Weights of a small mixture-of-experts language model, trained from scratch on English Wikipedia.
Size: 10 layers, width 192, vocabulary 8192, 45.9M parameters.
Experts: 32 GeGLU neurons an expert, a softmax router.
Training: a variant of Muon for the experts, 8544 steps.
Below are experts of layer 4 (counted from 0) of a mixture-of-experts language model. Rows are named router (the router's row for the expert), gate (a neuron's input weights, with its number), up (a neuron's input weights, with its number) and show model dimensions 0-191. Each number is 128 + 24 x the weight over its row's rms, rounded and kept within 0 to 255. Numbers have three digits each.
After each expert's rows: a language model's description of what the expert responds to. This comes from a sample of Wikipedia text that the model never trained on.

# expert 2
router:123141134094061116100112139095139157109101140080120083088114107103124141154123139147139121127125114147113137119160097137149129124151114128120101159168139097145106149132103138119088179102126126149109131105154154129106124134182080134088108076123111115121118162173123154134118114112127107113138179180155155135121097169149098141145138123115143122121160135077118132130092157132125158118175123129143132172102136141123114139108129145153085148092119128127108138139100121151130118076106145156142127171139097116151141137106171146151095123145094133180142105091129107160184103137115155115
gate1:116172122110103090102117132080127110118125138134091091135151121126127126122127124119125077122092107178113114125150142119123105092169126116162111100120122120110117142101131156136121102116115119125129114114120168128125089145122136101074076119133137146130099100131137129131122160145114102101127142152121137110184130106073155164106107090085123138133063155159078153125142110103121130105121094105148094126101145108125109118095124145095118151106113163115073169173106110103093178137126072177128109128141107152139121127141115149181125114160116145130131112138119127130140153135065117108
up1:149097120097133139114127111120129126110172111120124108094124135130128175141128154090141138137119156139111137074117114114149113083125120107170128111124159122134152205114127102104172117118149086110081153146102174139139123118170142153125163077125133069164157143129135110145130138127123141113110143122112092151129121127115115135111133123077108128119124145142168088155117120072110098090140114114105089102142152115144177116094134130138144109108107116061148101103131097169147101151087140135123143144133169123098126104119093094127125149134111120138120102122116074140172140131104084144
Description: Clause-introducing words. Complementizers and relative or subject words opening a clause, chiefly that after reporting verbs or nouns like evidence, reported that, which, who, he.

# expert 29
router:101101179122128128163111139131108158122121101109125113107128168096146151130101142186126130120143132162112125119133111179134112119145137097090108147177135136107121135163141145124141155090116104153089161115138123101151119131148131133113125064146122093114141128134095134126144107105136166098149164111159160150149137153132080167141121167084119110114126165106100139159080124133144114107124105140144096115116105137115138172145171119130079127106083124119109134175128126099164126129074119147178120134128100157150154172125153138129123093069125146120196119125128135128148110117139165135
gate2:130135157123134127170122130142100110136155134127120121105123120151133137144103141179073157121099141147161141120152147137109126092101155106135129129132147128096147106154143131080133073119164087136127105118112139072134079139138157154079151148115110142113088145136120100102128111077158163132132123150164119111100141100158137107138113178112108138161126152150106088168106139090124139109101125126120165183099151138170084114122152125109147100146096139142120117133115116122162174122092126108176087107093104100110116117072141133149138133111099161151175138137167116104131133118137155130
up2:122102119097148125146142121080092098175089080099108141146105154106103119112142149103153123141125108099114136165147179089177131158108161145132115106121114146149147128072119100142110131109088114158168116133123122117178141131139116110134139151106144134126125112092150122150129100094159120152149105121115163143099177105141128118135094117116147138125098115064197098131122119170103109153115128149153138096121128145100127115095095120159133095127145091129107123147103178113099155100096133149155117143138114150125120122125120148133119130138130140133143151144056092131168125166094126099
Description: Early word pieces. Early pieces inside split words in prose, especially "a" in exaggerated, also ca-valry, com-mitment, and some digits and quotes.

# expert 59
router:098088174110109119143101130104116125046102111138104089114115133086125134154122164149102150103150150143098154141134103159143162143164113104090118136160149120143143161129144195120113137085127108134110160104139156119112138201133121134119128114103117130133081166161125165103136115138088120131134159151150155139136111184134124119121143129110152126107142130110126146140114155111157136157170126120153135119129118159096113165123166120116108152115094110161091169127107161155121136111111148149157165135137116122167130151134170147159117100102106165167161122102173138120135124145138149116
gate1:117126188116140137118096146093093089103127120112141133115098160137120131145107150115090131125160209130121125134114117146168153138174149157156088089144099113112156147132123129171111123101109120129137136137091120083169081145123097164142137122113094105173090108165142156132078118175124167109101126193128101139134119118131128076160125135178122112132148088134127112097128119100136099182161130077134152103128138130114126158096138141119101137137118119103106161116099122137123120156142128125128141093092152127142139112135165136129140142145093157129094143132134147134110114157155127136
up1:100143123126112119137087146116095109123139143116114131135124109144195127141080125106110134187186156150129063154129145144128148151152156070156119113140135105135115125116116113110128118144079091108113110117132156125165086146099113120096109105166125124140130156126131126138113108126103145069159161117177074148127107112156139130112114130150103133148133104134130116126096124143153152117103112150082148101160156122121109104142105099116137122120159120165116148152139123120109155121145184193101122106125142122096160125161126129116110145110103082130122106127109148119122088083155177099
Description: Digits in tables. Single digits inside multi-digit numbers, mostly in sports scores, statistics tables, money amounts and dates, such as 132,162 and 72–54.

# expert 1
router:091100136094138107159158095111121138110079117114080129120115145120126159123102164136101134153164104122115134123138118181133129165138111113086084186173138093115127162160142131128144157085161104148102139112143150118105137151166144136139129110112138133108127143162102146127136112101104093089129153153152105126151104133093114135158148132139154134125166137090118102129074145132123175142115117133161121151112073124094133129087152125129136119121134078129123107164109145132172124094142171161147124139122099132116116138138160158170061105113112155159142121077129171126126103128125134108
gate2:124113076105142138144166114100147113118100130086087145131125132146144109139136149127135133131142147114113099160094141118162181156122144132123160117150125105116172167122184146105086134139160146149134135163140149128186107112133160141127095126094147105094150115109170124142140124113107162126116130124141081117161165137139112120108156168118114131131131156064123077178160156133122122114111091162109138127107154153130118109142152132071105081142110093129151117089129126134124132118182101144104118142143108145121137144138085142131110121107144122169183135116152143157118111152070121149
up2:071127166153128163146147164108120118107103133115123144140096100133177126104130102118146053150183153131126091104165125161105102150144137133124097138120109095131097124111142075129140120115122127103146126152104112086092063075109099126085147082164117091115125108150163152130125163098121158085121154086127090150110122132080165091131125119138152172138097103151168111130132113092099136112128087136113143140106140152110120151139121111115131144160125109145084115136113125117128122110133136128113108130153158130136136144141093128119106125147152155153121119121104162133089134116169123148
Description: Sports results, opponents. The word "against" before an opponent in match reports, plus result words and numbers like defeated, won, million, billion, died.

# expert 11
router:089130127092153148131154098103095135093109112111080111100160119122125158095120143157108161137144140112107128112106128161108140111128122125107078138148134128094158171136151167137110160132142128151114152101170121100136134110141109143117176127119134135153115152160135135092142136103100108135164119124124142140138125149122098144144134145110131124111147164087119090171105155153164144143150074153170082164119085137106106138083162116155133125124095109142117130142066085154141147122110126138130160139134111116146101140127133157179104089117059140139167110100148146160153085122145121098
gate2:127118087146106153125152118140130091138172110135101105139149139143113128111123134161106147108096121090137138130138123120157160146176190089131102101125130152136187089159162158118123140145133105183137128123134197109124146078107109141106123126157150123128155134134138119092135110091082127121172093119113129142107143175164101159099146154106134134085131137073136116123151099145180137140100122148145102161123145118091121134125101106118152153113079106123149118164153093130103144118108127140112165120116131172136138172092112085136124121112126164141099122086150109145119119121131145153
up2:116121115174146102104114148188113076164106143126167144089126115153083128199136139137113111149140132167163113114100108124155134134128101164115136117107128110204106195147101131112173178080094123116134172122104117160107122133138120135132127149141111157139139136138110095147162094188138156108103126141125128102139117131088176126168108121114127162118114134149145130100156113134159122172107149123127110082105127125123128168124123146159112138168144153078138159081099114135094144127125114127113121124149120124124120115144146126135121152122116144133160123134105126098107098113111122142
Description: Football career tables. Separators and club, league or position words in footballer career tables and bios, such as |, /, club, contract, FW, loan.

# expert 6
router:129081139100115118152163158120144114118103118099113089085102137103157160110083157173106150143153137140137162153135123149152145130168115118107086154121145106127141142146162167103140151082120106165108168130181112102128146143156115124126131114130136132131123129145086137120145154128128116116129135130095139142109106143126117119160144158111144111124095136090133127151117157132202176096136079176141138135119118166055098139134157124153112161117114075123123158146124127129165135120077151133175118149110117108148124142145166124146145107102126145148129084135147122121169089117169133126
gate1:161119174098139120127117148159126112119107111114113111125092148131164141122111120138124117130161090146147146136148116109176171147168143155125091153122164131097118133132179134103122127111114124098110137133128108139120085147109118090107077138127160136111128163132169135114152154149111122144180088151138094120137110104132141139155136100102154122124129118099144120142112128133160160120127125131127162124132148140100068087169158110123160167156163114131129169105106136110123111111122125164106080119099113094094127148138135131122134102095161185123121120166151210165168103127146147079
up1:159117111133133125133140141156117150161140137121137098085165124120112164148090186105156156110133171162089135132179165139128089119186135113132139100116116145163102143145122121113094163127160098107105058122135145127116137132130136142103138096132092111136161161123160084144138128114107066156071142117141081135135093068130108101117128105160144124138114119177162136134146114147135101109090161129144112119176118134142144148110138154135103116142125120123130117144146131102099081136106123173123143129103124122108122148103093118096138137137151112120108119141134078101075128139142156137
Description: Capitalized word openings. Opening pieces of capitalized words and titles such as Co, Be, Ha, Sa, plus up in Support and Super.

# expert 62
router:111103164126092116116113147090117153064124124107126080101106155107119128161093155162127139109140130146104154138132094164132148155162136101102123146136137130139117167137134183134100169080121117147106136109165128086151139146181126134146100093112093117106134138134125111084160104064095120148155154128134151132138128157130096143135141148070166113074147131124113124161123140107171132126164108147138119157123101155080132144124163140107083157113098130118106135136127130136144132097106144151171160119160112126156122155116162116149131101102115165131163138101159113099148117117126151128
gate1:151138125126096139091073108132145142139117108131126108126108106122150156102164127142133131107122135120137118152125140138100152099117134117129124122171141136092124156140103131139137101083107136128112131130163106142138068150113152168199136138122078111130109143142177150117141147124139114120090116117114118136132079131185165132074117085181152131115088093113124143094092104126133143126134144116150130081100122148179112139146132135139141108152083153126085135074122095150095099140117099108126138099133137079108103172148161129173119068153124118146099135150112111149130152132123100125
up1:109114174133166190117120176165161099128097144150153086138135139137154103179109138129150080163125118115146088158146112110131140113108147121153092105092091148140093130116158108121125136148139124120137131101136132123130140097139156120121154104159119121123093135117111121147109122123096128133094135145136120091138095186154174124121095112135123106146187110107086153101163116140173126133127162138127095119090123169116097155151114137097161158169127100122120090106135162115093125121114150158136151146177143133120078106141141084138125100145131130143112153153094102170093136120128114109
Description: Number digits. Leading or middle digits of numbers in ranges, scores, tables and measurements, such as 760–62, 91–85, 60 hp, plus spelled numbers like ten.

# expert 7
router:112112143102117089145141113123136131120086134119076105130093135138128128144120134136116142137156130132136116159143102168128138136127112123102115151128139081095128153177142154110133128123126115124096138084151148090107144133168123101139134074132139090127134129153075168125146111126109105109143193134143143171164094133158099166138130129124166129075105145109117106155111139106137155086161093134152099179133126166119110152120147178150096152128075128135116138122085130126146127101105151135144163111112087141158125136146182137140145116108132138150197066101127124122140133125115169123
gate2:128129146075175133113107191119148111140149152144138104132114155094108124090146095101172123105098144112115109133153138120084125163090139125149159125148139093125140123160133132099151083111132118112145107105079142099136100101141123135151121102165142126085113132170129135137098154135135135118112118088156158160124099117145134101132150087121120126121138126137147155155169093163192130090088176121104082099107111142098140122101124100144143121097086114108106132108134090137120100078130152142120163123108111159129115128121162119155084155157147108142118167152101141124150115176140123123
up2:139119113090109140111145150107121119132111140102148139092139151100086168114115168112109154096112107121106134157168139102082128142088160136112180138153127142162144146165120118165122150140169119150067124160102111116120125119141127163132124122148112148147123162151137137164122164116178136136090094168135134093131118168133138132143130149161137139173172156140138079119133151114151149134125120123153177120112122120110172108166087099107125105116156160105144114122124122169129104125140131121131160111150093117108151134106203147161131116130099087107118137138125163152122079132127100172
Description: Percent and measurement units. Percent signs, "percent", and unit words after numbers, such as %, cm, degree, minutes, billion, including the % column in election tables.

# expert 3
router:081102143084156119135130126117112137092131122139069093121102145138112131109145144150080124139186116139116121144109114165159121123124099107113100151184126119124129132145141175133145137099097100163078157067133179121094131160160110123138132098108117097130096147140098181113147125147116108123134159120147139116137084155138131125140142134120187148133130125116095125148087150132139115108145093151151140133075105162128117150093164112083129143128101090117133157158120134141169090100120164149117126133144115127136144142149150140157131108109092100136178116129162155144153096156138132103
gate8:134094068133134117117120135121113128133168166143147112138139139156126116108128144124197139119150153119115104125071122167153143110118099108131144160143144121139121103112093108105118155172118136138114143114092128128126128136115116110123116150147123056135098143119094163110128129139109136147121109135146125119123091111153166136126121110110125180058145140162136114100089126166125093142150142125101104066135082098129108146104139099111157165108109123096099158131106144137134087110142147108132133119131128117160095147169166124102091069091132117101157144155120118142134158164149080090
up8:127129125149093169106137135109118100138125125138135146130181144169139153125095110047173155142127118136145108138118158145090111124144122144084102136133189147121175163127154097128122100101114173116132145090149180139148150125118148142139105116111144070140121132066130135066116118104149132128113127148139101142142131129126168106144111164137147110124111129151125153102117106104090152132159137133125081132135136158099160163131181109162124141084078133133129139136127163108114133128139141147154104176124145161158127100164120076128113156124117134172117146118120115119125133161104138132
Description: Word-final s endings. Final word pieces ending in s inside names and words, mostly plural or name-ending s, is, os, es, as in Khoisan, newlyweds, Israelis.

# expert 21
router:093111126103120107125149120115111131119137107145106085107104123118127132118106141117107115138145121158108119112102104146142163124122086135079078149136158100128119131124148179093101128066116078153123143115170144096097136158147080162106145121120122102117125164149125134110162096095123078128147139136141127131125110143109125148126149139072149127121104135113110096140104153128170137140147067139184144169112112159116115167105138140143130144083081086131138134124077129154145123127108148114121141168153121118166140122109147168151122114088119169149145087071132162112155100134141132120
gate1:129137134142113123157129110080099083079160078185128107135117099127096138083141173115096117127143159159091106115089143109144090111099134129136113115136118126113128140117113157135140114165117125147150159116145133115117126134141131113137146109160161144166075113145111147121085132160098086143177145154134180106146160158183127102086131140097104137131099123115114129092114104160156094157115121072146133139091120171086107168162133115119145143156092145152129078130116149125138162120139115088138112137117110118144149122144100134120120121132119139168129143114147105152172124135165153128
up1:146173164128114111141155193133141075120118075148109131108162136145155123182143177125123147098137143105126147086114122097148122124140123140134161082090132107133079152121102109155166141162109112103142099157108095142137126129121109086127132182121121169137159103121075127134129129112093152170116142100142112129136109148143102122134176153106135133142136137150145101110080098159096137169128161134139107154151124139144104094084136078109107133139153096080162149101105133103102104128146159132141110141147130105135128088101128092118094106099115114125125140114131117129102129113123108101
Description: Capitalized name beginnings. First piece of a capitalized word starting a surname, place or title name, such as Men(zies), Po(well), Pu(blished), Re(no).

# expert 24
router:112084146077107081145131137091119171103125131115103123121107126099121174111103134145129150101154128131105139138113116149156129156148113113121083190132123127099099130164133172117124167083135073156111135089159150126092155156144084122141177114117081117144112155185124140119133147123093113113126177165136155131162132164120108135145146115100117115125129131077131122144122176145161170129176103130126129168153111137121145147122149135165097123153116095139099128146082127159142134116133127152134159143138133151169115159151146161156090125105113136132147104112146142096144119127151147143
gate2:110130150150169119162117137101143166140149152144103145147109153129132135145122077102154111114162158100134117189129121129095102111130161142154142156109155097074125145147139124112109142144134095099179133137094134122106145139112120156150124101136124154122106160139087069115067165127080128118134142176129151111095159148127120140159154142120127088160067147099157150120127130121113119163112140115130145124113081128109143123145139138146148101166101101149115120154109143145179121128145153142101167106124156155149146146113127132174104134117152165145174111081130129138125159142116133081
up2:134141139098142097153124132127095142149158145130156103110129151160131157133130084087144141036107107118088134088126137094142095121156141108147121093074141103140157134143103143139123112166116120124128118089119141167122101151125113124132164099129113115123100133132140135116105139129128108124153151172151131123143119141157144108144140088109150110095130115162123100139097132127120117089144161106132117142177140086134075141121112163134112087105108139157086077099115122082144102122108093185144160104121121123139147146100118154101153157116111162148101102108129119096150128109167167174
Description: Auxiliary and copula verbs. Finite be/have/modal verbs was, is, were, had, would right after a subject noun or pronoun in running prose.

# expert 30
router:102058152091128091156103135088112145093107087130100116113144130092118181140126152115150114134139120119111117131134116124136142095161115129074116176142160080126155160105139142147133154126113103125073136070143137112128161149129109138078138131097110101121140166153117140108127099160111118113155138124120103120148062159123100137149129147129166107126117132122137130154124156114177156118108089115131133122116118133071121150098129171131126141111153118113106131122079115137167127154132108157144168136128123101118094123119143104165099121136116160119159124128126113103172090108149172080
gate1:139093141104114128141130151171121122093080132145098116150156138120096162123149137100115091110104122119131095147120109162146125116099188111129093126112169098081143145123132131167144161108119098180120100120097103106116134121190118108117121090129140108132120095110102150130140119114169108116125126133095143123152146135122097132135155150169170131161152097136146133130144125102146132137146109118087111127100098088086160123114129148151113182117153083172141149104113077130113141136102120146120091139140116121197096131116167073118130141153141143153121127123082148095168152127118138116
up1:175064094134177154120120105153145124140104150174143130104120162206136150126082139096156093181124162137099119115109147125115123157161111090134149097143125108118181139116110125124169138098118120140106112088117137103143118124153154164114110133143116128128143133093084149138106134101164148111091143083101101121118097141128119108139106097114152099145138112124099145160137139103114072082125101141140154149142095110099109109124107114130132095138141114118128113130065114117144127136116122150122129147104165153113116102161119136140134157117176121141121134140146087102110085177123125124
Description: sh and name pieces. The piece sh in Rushing and similar, plus capitalized name-initial pieces like Bol, Jim, Gor, in sports statistics tables.

# expert 36
router:066128172087121098136128138128139136104120111091127107109110130110113140112124142155155132102128133177115158109141087162113121114138126117116122174143138104143135142160135126120145145159151093162060175095132137140112135151140140099120145114150112121118142138147074115109169137094121064112120147126154120150143111155095118154165151140098174117116148122108108124168145169114140153064134140130124152180135087132061105120122122147132102136149129120106109132130120088131144080137113133115107120169142097152123111115112130154154117102080105131149188116116130144134147093168131139147
gate1:088095165055105109135103141118118131113129110159106139119136125108118131103130162104147113181122079088115112148102140141132097124105087128122127146139128120086132091174169123152120118186116146145140168147130130141156109137120136160137147123175147151141113112132135120156176132127132113151096127089116118150119071146161142095152105170144125126118153122157090106142130146125128133094123130113124117111129140105118137138096098072109127168119145171106127153113066165139117123134101153169071129124126130106119110103065122105161130156109125132137143093117150147146108119150087105150
up1:157154174120117101108085111105131132114119111122116107134192150096112130124142113170146131106120113160097135097129168134129125133115145103127084167128161127095125106113116120103156097138119173101156088116134110120114163155138139097095153136202074117129149165093107134150108085090141120157147076134152136125164091150139112150124145109122152117110124102125139097126122156076105105132124120125129171158102096145125130134150111136159112141095131133184105104130106125130100161113193135111142134110116123172112125139125131140120100111185089139106093116130143121115124132096120142161
Description: Inner pieces after M. Word-internal pieces like ot, ic, ong, /, often after M or m, as in motifs, Mickey, knots, m/s.

# expert 53
router:073106158079118091151142149127145175098106108090120127142118122102094137140132129135146172133157128129114144123136109160130127168118155097123101161147161084109100146118120162144164171124133110132093160090153143069123141150147150122121182092093102123141132155154058138131149107141099118110166122152162138148135081141098106166167140159116156130088132112089104144157125126128134146086146116140124116134123100125106123113108149103137100147114129138146127151174125131136115097141088122158142147136137114106152127133135136120109126130073124162111182110118127143099172098149127151098
gate1:166125147136138115134147135163148141177144116146131150137133157134085149161091124143113112109129097155102133159125166137114138098084132103099160129136121138167128138137114095119147131098128140122126138119110139106117176149175156118143107179099129132102142108163120084104136121119153117157152163096129128142143104098124135158114146104091111177149126179079114110117140120114103156077089136158140080156117131108089155127152113134118172191136089114152103142140107099139064130161119127133117137111171126111139170109153112113112126105120127145125134155133111147093158090144098170101
up1:137118165158170107136133134138160150146137099142114097134072121119150143118155127097105163131126148116122160151158145108132159121076168159156143118115136122130128138086166178158140119124153128124138109117129119156129126113117107129144122149157112079152170108096108138123134202121099125127117135101117112114136114105115186147153124150129169144130129154133118054170134091154139149116128136156102126127145157141137128139071120146105145148131091129141091113110104137117131144139168124131141137109101068144121133110142163179097100144117116193119107125110141057129158138149143120129
Description: Quantity words and pine. Quantity and extent nouns and adjectives after an article, such as number, majority, entire, own, plus the piece "ine" in pine.

# expert 63
router:125112143089128078124118100124111133108103106135092129107145120130148158147123133132079145091162126108132146113117120127164123119123133107119111161137159091123126116145124138101139125110128113134090122100174148138141146130169131122123159133146109128157104177190072148112168113164108114118154189132138141154122112157112114174121133103073134140113107145093163108173134128111124120106135090177158091140100123140122126150100164148087118116139090116150106180119115126135135151131113176137126145144136099109165120124153171173130116105101099171142155111110134115171166094129136164095
gate0:131152138095113124123072137108124146145143143179086094153159113138129166126146097131142174117171115145132117126145176114106119125154124108152114127144114115079055116151132146165124110105170132120116152119140153145094124112154139119151134110144147131120108132149090139125129184122104132128155155107138119097138102157121174137116138124158166146138101137108160135185137133108122117137119169137140091125126157104132086087124100091109108140140093188149107141119091114138097163139143181159088150134069092139124113107099164112121145155120144128149120125150098109130132103144160140159
up0:110157082099173094133139098129165136162118117156168138130102121099130099152161142153149057145115143120158136148111115086118085114173151155130161154119144092113130113099123125148121162118117125127123130132116152148110159119096134147093145115132161167110154142114111092139114122144172127133102163115110128106117094136131124101129098118139124085105067094147155153112121133090164089159144115166132108121120115094098098123134089150117136125120178108105146102128123111112158088144120104197115128145124121123073118146119146121163182109124156138145137153117099136081131109125148127125
Description: International and national adjectives. Capitalized words for nations, unions and world bodies in organization or event names, such as European Championships, World, International, Union, Olympic.

# expert 10
router:094071114120081110119085112062102151078107106125112119094105141075118152119101140134134154118108122140141164127116107163140149160151128120118121140150146076094129122121147154139092148128136117150086138125155145137148155133113077123152139106082094163120137126156110139089125135116143122104131140123161103120119097187125094143146125106114133130123157141116120122133125163133161135107157107145133123138112105153101125175106134149118093120113129128144092139118130123129125106162102174152126170170118089174130103119140162131168094048133120121112149085138151115132132114152139167105
gate2:108163137130135119117122150108111109114145123128164110105127142133164146069067150107143121109145091087096098134119142143138134097128078087127143091137115105146113107164120145102114159140117139191135147137123154125159146150114093120106156134130153144067155134149140100081144090142133135096106113041131130131161129164158126126090144115104092157140131138120128133132116168162122121086139141124128186125126152127107125153117109153141110102113120143149115116124145131120100163128125153165154100145115144153129148171092127128135108095108133126094156117148114061128109098097167129129
up2:130164100124140120097157104157076143147083101119148126132154135106150131121079122151135120119130115121129143126167127114139114149134144102136104176163154169103124078101113127145137085158140134123109143120145154140130152102115144154132139138098137159079130120130142170108107124098116123146177156111213131100150151135128075094126151110108129111092097143150170125157096096133083095171111151128122143201130132140074145140118148148143124132127125133114121085117145141110124079096133137146107132142101095122134132134144101133098142139106093092137132100093142134081139114116113158117
Description: Table column separators. Pipe and semicolon separators between table header cells such as Candidate, Votes, Team, Apps, in election and sports-statistics tables.

# expert 43
router:084118158085142135113086116122100125090094102091092125094099109098144175106104159151097153115131123132120146110110134149127155156125106125079081161126174111118160142130163128116109123113143133141097158103164132104140098144157117146112165101091117136125131171171128156106165134130116122142133154146167134127133100144143135152137166123127129145115161136100138087136109157127140148122136095150164117138101079157100117155138136137108107119110130100136081134132087113124157122094124149189128143119129078159146088115133181119150120084106117133152170128100145104151136118155140155084
gate0:130131143099165102099087111198118116135147134129148148135138135153140152142122140119157166123098112097169139116116131109119141114193115167118159136122141147094145116122171116133132140101151157135159148140160137097126146150135103104092166117143106114098123142188134110149117121131143168083134143132109127111099127138094165150158127146131151103165110136157110116129126113109162100131119138122158120150135120118139101137091086078135129126104137102146118145158125104133158150133144147163096186091151093133080083187136168101133160108119150131145108150091128114139098114168179111114
up0:151143133133116064172124124109112134137119075121178160148156132082138147116126153093148113097162174150148110130132101110147138133124136106103142104164091148133155118122156130164080105102143104140113120154114130159142137142157148103148179116118116148173106147128154073124126169108124135136110139166159150090121141132140156093092133116093080151104131119166157114121097117135120129140095123161135078138127128085131137187109152141093121165174120095107135096132132138146097105143156130117099141170136119123116137111138142119146082140156122119127126157079150138149111124141123087151
Description: Sports competition terms. Sports vocabulary like Cup, Championship, round, weight (as in Middleweight), midfielder, plus country codes in results tables, such as BRA, FRA.

# expert 4
router:131128121111094122148118139128144139083133097115133113095097151133107121131126150139099116110138092177118135105135097149139172143127153128110094155172104131129157132130123122130135137132112095154096147073150122086154146131160071115145122132113116090105113124150095139132150119136075084160143159097150163127164062128104131163105141125126140130110140137116127135158113135108157144130169111132137123166122111122109141173113147174103062158096132115100093166135100143114145104127092149131150124181119103147169124142130138131144107090123131127143136127066155129096136070153160160112
gate8:166167128118165111114138177151120206133150107133122143117092145121147112120139159145156108128126163133127091098107078158112132089132143125087130133160085112148071078120117140117119141128110090134101155148099118093128148121157114113132132096149135125154104096108143153098143136141144133141145126119131147106106090081135141155120124094123114139105134134155120150158100098156118122177159155121148144132186113133129130145095110163149120141141139088096122131103135132142149102095112091067094126117122140120122122159141158146157143133118102181119124114107171141135081085168151153136
up8:121160163087118113107137150100135097142076160122096081112105115087133104126085135151084164182135098108157114117142123119151130132095063126126140124109183112139121184159135093119117115157134149098139122151132105138129154104147116153114139138088106134119180109140135158106146129089195114162145142146127126156061130113137103097093121139122112098125141147152157123138132104128115174117118092146111119132129113173147150108114086110118133128159112144107148120136157102141107137106137142119115106104141124120095113149111151124110143187107130123144167116083111141103140103145123113091
Description: Taxonomic name endings. Word-final pieces like s, cus, lus, idae in species lists and taxoboxes, plus lone = after heading titles.

# expert 58
router:116093136089098094121142114126141136100095134132118092123104128121141141168104143130118140105142125170143139118142089135117138143163093130085094134131178116140123144148122153113130160101134091121104145087154122127125160119130128128136171124116118127087123151147118139134163098094104108123132148141135191157171110166137108165165114127078153138079117104086135126127118169150133130124166112168134091145089123148112103137142141110114085134144108094142085108123122109122158126112120167144199170148151120103162123141137165119175120103077124119117151095124140118140124070100104154115
gate1:125089149115120125124090120113121100079109140094092125150139134153122089102144139157149159117089137092117137167126121179159147111099139076104125128111131099121123155111135164182097152137145152106134115106089149083128108159123131181108144145135118131087094144139140110114144137142122160114102112133161149139153106122144152089147121189136142162084135115134121155105125154148137115157130138116146149105131179146135130132169119106131118127135143093165108109162164109130137099073124153142170142146140089127137111134159117086159143116160133121092075142137127162097144160125115090090
up1:150127129147106137119084131149153123118125165109120100085108138163137094145118089148123103133141111137069152131151127168115132166119110160092083158126117117124138146153147112127076142151144145075146124152109156111129113147140116100064108113138117124118095121138117074161093157092112154137101141112127132156128133130123124134104142139127170134140100117090103151117155128085114161112089080146139114161165180122118132128086110123116158109149126153148128111186130070123107145111113169127109143154117148130131126118105103121147179117115127110161130145131069175095112120162124107133
Description: Zeros and pronoun it. The digit 0 in table cells and decimals such as 0.15, plus it or It and clause connectors like but, then, making.

# expert 48
router:117062150107124122153103122108099158108086135125083088101135159133134127114110146132117166123128119167118134167134087148124140132176120134079110129157126121090151170129181145138119141071137116146115148083151130129131162129137118145112142088109134118128126136158106140116149121116098123144140154149104132135127129160171114112097129133129144132137120144070120129151088145116148162131139103120141124154113132139099100171116121152109110126123072123147092134179123095124162112111133122185155162100118075140162096141145158113167107111088110125161187097108115125156173106128136128125
gate8:117139091149144119127141102173139135153117139161151102120112149108129147127113119201129147130190113148131116120127115128083167126159155105149111120139108180148165171111145141117139100110174076130158132100142116111123132089131138146157181117133104120067136143169082120157177136123128135110123147110139095158106159131158088160146148142137125126130151128119139141125112146142101105127107081162133117138127135097147171153112093112157134143162100145121122154132151139134189136105075148096128127111126114125183165157093089133142133093114130124133115134116119162151147121135157117145
up8:153150142076122087131131157154150126153145134132167121089115134154129093133115099093146073132098152122133118112114141078107070139171148138147115132153102097113139142143140123154109183118121133089119101097090186143112112148081148108123150131148150148153130128139103098145139140144125145121145114113149113082102118142136121140099075144127122122128106132115157104180107138114130113075108122183125099075127165109113159152104157170130125108118120147140082089107139129122156127171123095122133189130150123116114085119110135126139113151086096121133135100121158107124159128128131118106
Description: Digits and word stems. Digits in dates, scores and table numbers, plus word stems like ris in rising, fa in fame, lu in lucrative.

# expert 8
router:083105131080124085122102114109118155085128092131078117095141130117134122128123143144086141123145138143143154140124113172107133129148124145108093177163151132116111145143156167113121155123105102134077143122167149109126120159117119117129152077100104133108123138130114143121139129123096120122118164150155126136135104158123120131113128118120127122086124118067088116120112155132135127138183115140148133145136118149115135130136185175135099158118093106143117146134095095145158097132031147147177114166160097118156109140148169120164109102121094150141162088119163127124147123122153158138
gate4:142093125101096098146114116126101091142100129131157097179130131123140125089134131125080137100120166173149137124125108142097113126101170139143119143126147124127147141067177120154070117111115120156117128120122140157165141123113102112120091111094134113081127128131147129150140113150102103144130127154156118123150112112136127116175115157113087106123089138097063153161105150098075127159145123145153114129111112176111123087173146169117076153117119177116101094110102156156136117134117139153126181128120153125130105109108142107134133128137124115111131090161135117098116151114163161170
up4:155098151119115112166130131143172142121101086204120158135132145152103148133123113153115093120165145116078157099103129131152156116139158153115104168115151135122133139132142126097145089129121126102102168156114151117119139125092116158106129135155196100139135129131113093119128133158092133147106117157133167135100116096107141137091148128158115117090102093082134127157124122081109166173157092136140125150120138103112160094105118106110106110100099148160142177168120144105127118139118169115095110148152137119150141135122166127107076103130144153136165136109120124137155148137163113179
Description: Table cell separators. Pipe separators between cells in Markdown tables of discographies, sports statistics and credits, plus occasional semicolons, closing parentheses and quotes.

# expert 15
router:114122142105092083155101107113149157111102102135104084127144147119120130148100161134146159088186120140135153126099109154157135146098171119079103167156134091119139141138124123144136152127120120157108150074141118073115161150128126141107185123113103110127089134151105137114125123125095127143142163143123130133165096156096120154133129150099179109094146130128135123186094119101155105101151126111162101166119104134129128145106196136121106139092136125123119119140112134142140088127105145122196111138098137091141112133148190110145118110105084137140135116111142139124136080145135121142
gate4:083074138133134126155097150079144110136087159162120142131141167111133128167121115137129123181121142133085125127135124095118105156114146122096130140110136097120129164145123132127110125075120171133134116110173139158108161107097128094114098073107139150109106091136120119125137114133095153157116144143132128110135127147141139110188102169111165137123090156160147156120126134121149080136133126096133111103131114125133113134157170071113125080138156154157080105100133185150109101115097129136173118142166166139163135098153123128132159170094156127120123167135129162127121129125140115106
up4:124095121165145118100135130140119144144144124086134136129124141152117124110115105117147135106137084139108126104101103124106123109134177162118129165111151118149132129108093110135092093141086131137132141129124132112166150133101123124114073164124169171135155154151141119109172134158136093085118101175121133118169097146111085117165122105125154119136129144143164108109114135119138147150134119090187120031096137128133136158096116110059117131109136126095137192083141092096093117133135115082114142136128135154142102158140153103151149139111111139159143150121141161096116117111145137132
Description: Mid-word consonant pieces. Single consonant pieces c, b, g, m, cc, gu, mba in the middle of foreign or rare words and digits inside years, as in Aztec, injunction, Digambara.